From a checkpoint of a small mixture-of-experts model trained on Wikipedia: 48 experts in each of 8 layers.
Below are experts of layer 2 (counted from 0) of a mixture-of-experts language model. Rows are named router (the router's row for the expert), gate (a neuron's input weights, with its number), up (a neuron's input weights, with its number), down (a neuron's output weights, with its number) and show model dimensions 160-319. Each number is 128 + 24 x the weight over its row's rms, rounded and kept within 0 to 255.
After each expert's rows: "raises" lists some tokens whose logits its average output raises strongly, later layers aside. This comes from a sample of Wikipedia text that the model never trained on.

# expert 13
router [117 150 151 158 165 162 180 119 131 120 113 138 125 124  88 122 153 130 161 143 157 162 158 104 112 135 160  99 165 113  94 142 170 150 161 124  93 137 114 140 151 147 157 154 109 142 121 134 112 127 149 102 142 109  99 152 135 115 104 134 145  85 146 120 139 185 126 159 129 164 125 177 144 101 201 163 132 102 129  98 188 145 139 173 149 112 119 140  63 116 123 152 130 180 139 129 134 126 111 136  91 129 120  84 168 151 147  96 166 144 137 111 159 113 144 112 110 128 150 133 145 130 142 113 127 115 169 126 154 109 135 130  61 134 141 162 109 120 142 121 148 125  65 109 126 138 138 115 120 140 152 121 117 138 163  91 144 153 115  94]
gate1 [169 152 147 121 146 154 118 142  87 140 146 106 118 134 105 131 119 152 115 131  97 129 116 104 128  94 125 123 167 105 133 115 143  92  78 102  93 131 118 122 178 176 155 101  98 125 104  91 124 120  92 107 156 135 119 130  84 126 143  93 127 146 127 100 127 171 152 130 114 124 125 132 134 144 143 104 120 131 106 120 150 127 115 129 150 108 141 123  89 183 135 150 123 142  97 165 121 140  90 122 112 160 153  96 153 144 151 152 112 107 103 100 133 131 131 143 145 100  95 122 160 167  84 143 135 128 136  93 106 154 131 150 122 112 104  96 113  99 101  86 123 127 148 164 146 175 113 164  87 128 150 118 111 143 171 139 177  94 110 147]
up1 [144 113 159  87 142 135  88 124 100 157 123 130 155 123 195 128 127  90 102 160 126 102 108 123 158 146  98 135 119 138  84 168 116 104 115 118 135 108 127 149 140 145 122  88 129 133 100 149 141 120 140 161 118 105 152 148  93  92 126 132  85  99  89 135 127  98 122 135 114 116 141 105 135  92  74 120 110 114 118 139 151 162 101 148 108 129 144 125 155 130 111 114 130 122  97 108 141 122 150  94 153 157 135 108 134 106 113 123 101 117 119 145 146  64 137 113 143 128 100 131 114 113 122 135 134 128 118 135 152 120 121 118 122 139 113 154 131 127 109  96 116 107 128 144 130 109 152 129 136 187  92 159 153 122 122 102 127 112 150 107]
down1 [ 95 113 156 124 156 133 145 131 142  90 135 136 151 119 116 132 114 127 123 101 163 120 101 167 133 150 131 124 140  87 128 139 157 110 134 132 106 143 124  97 135  70 141 113 178 103 161 101 118 129 193  78 102 125 116 154  86 157 131 133 142 153 147 117  83 100 159 107 144 144 117 176  85 146 126 146 110 127 107 108 175 161  83 144 135 123 134 119 130 176 136 121 139  88 104 171 137 109  82 135 153 105 160 129 121 104 161 132 134 128 136 101 120 114 129 175 148 109 184 124  98 144 107 105 152  90 104  99 191 111 164 165 146 119 127 110 132 130 124 127 115 132 127 136 113 120 133 135 119 165 116 117 135 136  93 151 150 127 143 107]
raises: " a", " the", " to", " out", " in", " an"

# expert 44
router [141  97 187  70 101 151 171 152  96 146 149 109 177 129 156 126 110 105 117 137 139 184 139 125 140 146 131 139  86 144 133 156 140  95  94  98 117 113 150  78 132  86 105  88  98 136 111 120 125 148 120 164 101 106 154 105 135 153 119 191 134 143 110 149  82 106 136 129 159 144 175  99 149 133 139 105 125 136 109 124 104 128  79 157 172 138 162 102 122 135 123  81 120  96 103 189 135 145 155 129 100 143 127 120 142 142  96  95 146 128 140 134 103 119 138 126  97 133 115 138 107 129 161 130 135 113 142 115 140 152  95 134  79 126  99 119 130 163 123 113 131 143 143 129 129  69 155 151 153 150 122 123  77  87 143 131 130 103 155 140]
gate0 [149 151 126 116 149 112 131 134 148 140 144 132 108 124 148 138 131 127 120 109 190 161 145 107 196 110 125  68 113 121 123 132 139  83 130 132 159 135 141 132 117 114 171 134  81 156 150 127 154 105 127 109 137 132 139  77 132 110 140 164 133 170 158 140 163 107 101 135 131 196 126 143 114 116 136 105 128 142 177 125 135 167  67 177 110 133 142 121 149 126 108 124 113 139 159  98 135 157 148 139  86 133 101 132  70 187 124 142 101 143 139 123  99  92 132 136 132 111 157 143 152 166 122 130 109 152 138 126 119 146 119 114 106 116 141 158 116 147 125 114 139 148 145 127 123 126  75 142 197 162 149 114 159 141 163 128 115 128 144 168]
up0 [132 156 162 148 189 100 162 164 149 120 117 116 171 102 110 133 171 143 101 107 126 190 121  89 114 135 137 153 115 137 117 117 104 144 100 120 131 169 143 101  87 149 100 102 132 117 124 122 123 138  77  93 124 135 129 152 117 137 150  99 105 164 107 129 174 134 112 137 128 123 109 130 151 118 133 132 160 118 104 134 155 129 115 128 148 127 149 145  99 152 134 135 140 147 110 144 101 152 159  89 154  96 121 118 116 119 118 127 127 128 140 129 150 150 140  88 136  78 119  90 167 148 147 154 112  92 129 160 111 104 106 127 187 138 142 161 140 130 123 117 132 149 103 118 119 133 102 112 114 181  96 131 135 120 100 121 127 110 161  91]
down0 [124 113 116 131 163 125 112 127 116 110  80 116 128 122 106 163 125 122 144 106 119 169 140 124 109  92 136 108 124 123 120 139 118 121 141 122 119 125  92  99 122 124 112 153 133 111  93 146 103 138 101 114 143 140 126 147  98 180 130 106 131 129  64 110 150 137 111 105 150 103 114 104 105 125 192 118 149  82 135 126 146 155 122  93 149 111 150 137 113 122 141 175 168 120 123 118 112 116 128 128  83 129 168  94 170  97 155 116 138  91 105 166 122 132  85 129 151 132 101 160  99  96 168  69 119  80 184  98 145 149  89 156 135 112  99 147 141 118 147 139  85 170 114 154 127 164 137 157 111 151 180 170 115 139 104 113 132 142 140 160]
raises: "s", "son", "sen", "a", "g"

# expert 22
router [116 145 122 122 137 143 127 140 103 147  99 158 157  90 119 112 128 120 123 109 140 120 163 149 108 165 122 149 142 125 112 144 194 113 129  78  97 109 135 138 170 133 140 169 115 115 128 129  79 120 136 135 103 101  95 124 134 110 117 138 146 130 146 162 149 170 156 133 118 135 151 181 126  99 160 151 148 112 171 100 147 157 150 149 149  77 147 125  94 154 110 155 106 124 161 116 102 160 113 120  67  97 143 109 149 135 130  93 157 160 132 124 129 104 135 155 118 106 129 136 139 132 115 126 107 161 125 140  86 112 166 112 146 164 132 121 142 142 150  96 149 137 101 105 167 155 148 134 148 137 142 111 145 190 135 107 137 112 152 170]
gate0 [113 129 184 111 128 139 125 132 133 151 137 139  67 143 119 209 124 131 136 128 145 155 108  74 154 101 100 103 141 127 107 140 134  94 120 126 122 123 126  62 121 107 136 167 155 145 119 146  95 132 165 151 148 204 147 146 126 108 163 135 123 164 164 138 137 100 138 107 140 118 121 130 157 101 139 143 121 103 129 151 120 156 124 118 149 141 123 125 123  89 109 114 163 125 157 123 145 157 132  94 121 147  97  99 163  82 110 140 151 120 102 204 125 133 125 120 111 116 112 109 107 154 140 129 134 139 134 143 121 135 117  95 104 126 128 136 120 152 125 108 161  94  96 169 110 146 135 154 140 135 143 108 106 100 160 118  74 135 144 113]
up0 [162 128  97 122 116 107 147 151 128 113 129  77 152 103 133  96 141 112 131  74 142 128 135 146 105 115 135 106 175 110 117  99 128 154 144 149  98 111 102 167  94 152 136 155  87 129 137 130 139 140 101 101 116 110  93 139 120 163 138 130  74  88  65 148 130 169 137 158 109 100 108 146 131 155 160 134 116 116 136 136 158 151  92 125 158 130 147 127 124 170 157 159 143  97  76 153 134 141 145 163 158 147 109 107  96 166 139  87 164 108 119  71  95 108 125 140 149 160 136 153 142 111 104 163 122  56 119 121 136 137 109 113 134 182 130 120 124 143 146 115 123 121 150 102 200 160 129 126  88 119 102 125 146 135 112 154 138 125 116 147]
down0 [137 133  82 127 117 134 130 131 109 140 100 132 134 116 102 116 131 153 154 160 114 188 149 101 137 119 108 172 117 123 124  93 113 121  91 121 181 140 117 107 147 143 137 160 158 133 112  88 126 153 122  97 117  93 137  81 120 170 148 113  62 132 148 136 149 108 117 127 161 127 107 177 104 138 160 119  91 132 149  89 119 135 108  96 140 128 112 101 114 157 133 123  96 123 126  90 133 142 148 133 110 105 130 115 125 167 124 131 118 150 172 121 134 115 108 133 165  73 136 176 105 143  95 133 121 167 110 125 167 109  88 133 109 117 104  85 135 151  90  83 127 106  98 121 141  86 101 136 147 128  65 150 148 108  90 149 117 124 164 143]
raises: " the", " their", " its", " his", " a", " this"

# expert 19
router [149 120 108 112 120 154 158 110  99 132 114 161 108 117 131 125  84 100  76 148 152 110 154 150 116 124 101  99 139 126 157 128 139 134  89 130 152 133 173 106 138 127  70 107 121 109 117  70 136 139  98 108 102 128 151 151 122 112 117 147 123 128 181 133 126 105 115 137 167 133 126  92 106  91  95 111 104 143 113 121 127  93 101 171 111 164 121 125 134 136 147 108 125 131 143  91 165 162 122 120 136 139  84 109 113 109 104 143 161 110  90 121 129 122 139  72 118 152 129 146  92 143 136 130  93  79 139 131 152 112  92  87 108 126 117 120 120 128 130 143 156 169 119 138 120 116 187 155 169 166 111 124 124 103 143  66 118 107  98 168]
gate0 [171  92 122  68 109  98 109 102 141 100 112 167 183 183 113 130 103 162 122 127 127 152 120 154 154 137 146 174 116 153 145 108 166 102 119 163 117 109 153  45 158 152 108 145 111  97 117 131 132  56 129 119  89  87 106 161 121 109  96 169 136 142 152 120 126 106 149 118 134 106 145  95 130 117 149 137 103 160 132 109 138 143 118 110 112 178  94  87 101 135 128 162 150 150 149 145 103 130 140 146 139 154 117 111 126 109 171 103 144 119 117 107 123 126 150 126 119 135 163  85 149 124  86 137 131 177 140 147 117 101 110 118 156 115 148 124  78 133 143  97  97 122 136 161 129 130 137 138 165 125 143 160 145 105 155 138 133 121 131 126]
up0 [125  80 110  83 122 106 102 127 154  93  95 181 145 162 134 165  77 154 140  90 133 127 104 146 143 116  82 158 110 120 112 108 155 110 137 143 126 125 159  52 134 158 114 152 107 130 109 125 142  84  78 145 115 135 108 140 124 118 101 141 131 120 129 137 169 111 168 135 144 120 186 136 125 141 153 128 111 108 112 166 174 173 142 142 119 108  81  92 120 122 121 161 106 122 125 119 117 102 144 159 144 147 165 135 108 109 159 152 135 147 118 107 137 113 104 127 130 154 134  70 127 119  97 150 141 165 199 119  73 122 115 116 121 121 151 117 145 151 113 143 102 128 123 152 124 130 114 104 152  95 137 149 135  95 147 122 128 146 132 109]
down0 [110 158 122 126 100 103 143 107  99 130 101 135  98  90 102 113 149 126 114  96 132  80 159 130  83 117 146 115 143 135 101 136 102 161 105 125 132  90 114 144 125 137 131 122 151 135 140 131 131 137 119 163 120 117  93 165 149 156 157  77  93 105 132 137  80 106 121 121  91  87  99 171 110 158 168 190  81 140 143 157 135  90 111 158 112 149  92 129 117 129  68 137 159 142  99 147 121 124  74 152  77 109 142 119 118 144 138 126 115 113  76 127  99 182 112 136  81 188 157 135 131 143 116 117 151 157 127 144 126 121 155 144 138 127 151 141 168 141 144 143 152 118 116  94 108 133  98 121 100 118 140  97 119  87  88 117 150  96 146 123]
raises: "o", "e", "an", "mo", "r", "st"

# expert 37
router [ 83 120 116 101 190 108 153 118 132 120 105 131 101  87  83 110 117 156 105 149 132 119  97 149 104 136 189 138 122 120 135 121 110 141 106  75 109 125 141 131 117 138 138 162 166 147 147 163 114 102 124 111 119 163  87 112 137 110 104 125 131  98 134 190 194 150 145 124 137 140 155 124 131 108 152  95 167  86 141 102 138 135 131 138 139 117 127  74  68 135 111 166 139 148 154  88 101 120 140 129 142 129 130  77 114 150 102 132 175  96 139 104 158 135  92 145 142 134 143 129 186 124 119 107 120 130 142  83 109 176 132 138 120 162 132 103 100 115 169 136 169 170 140 135 139 175 118 115 124 126 148 112 139 165 125 106 123 116 160 139]
gate0 [176  93  93 162 131 114  81 142 114 127 149  98 134 124 146  97 129 174 132 132 119 150 119 147 129 164 136 109 151 134  90 146 117  89 144 127 151 113 150 161 120 128 178 138  84 119 146 114 135 134 121 154 150 146 106 112 119 149 112 124 138  95 183 113 115 153 109 159 133 126 133 138 140 172 143 151 187 120 154 102 145 118 134 104 119 135 118 119 162 136 137 104 136 112 144 104 153 151 152 136 152 106 115 127 118 102 150 107 159 136 128 143 119 115 137 146 119 118 123  97 162 100 149 169 102 125 123 166 150 102  86 107 132 137 129  99  79 105 148 126 105 119  64 136 126 141  89 119 117 152 145 121 147 107 137 125  79 146 105 106]
up0 [116 104 103 150 140 129 124 164 117 154 137 147 130 132 140 142 148 163 159 151 110 108 100 121  85 100 127 127 119 128 117 128 150  89 122 113 140 135 143 168 191 118 174 135  76 109 115  99 149 119 130 111 128 105 151 139  97 170 121  91 115 163 146  91 142 129 151 163 107 121 128 146 133 183 131 136  94 112 113  86 137 149 131 125 119 137  78 127 132 155  98 129 100 119 159 149 183 158  76 126 114 153 115 129 141 106 121 154 158 124 136  86 151 116 114 131 128 143 128 137  35 143 113 145 112 137 148  90 126 159  88 132 129 129  91 103  88 161 138 156  89 171  99 107 112 136  69 145 125  67 137  61 172 103 120 147 107 126 122 153]
down0 [158 156 153 146 138 125 117 108 155  69 127 125 157 133 144 104 118 153 121 129 128 114 134 131 136 119  90 134 174 132 167 165 166 111 127 159 143 134 163 150 127 173 138 114 151 160 117  91 136 163 108 142 153 124 135 144  84 122 115 140 125 107 140 132 125 109 128 134 131 157 146 155 182 112 161 134 113  95 157 136 146  92 113 138 122 150 118 156 133 119  98 135 156 116 111 170  85 136 163  96 110 149 125  95 169 131 159 119 147 104 123 178 155 124 155  82 173 171 101 103 134 107 124 114  91 148 103 158 145 131  99 124 137 103 139 138 141 134 154 104 115 104  89 102 133  90 134  90 125 110 128 121 160 132 150 134 142 109 130 121]
raises: " the", " a", " an", " its", " their"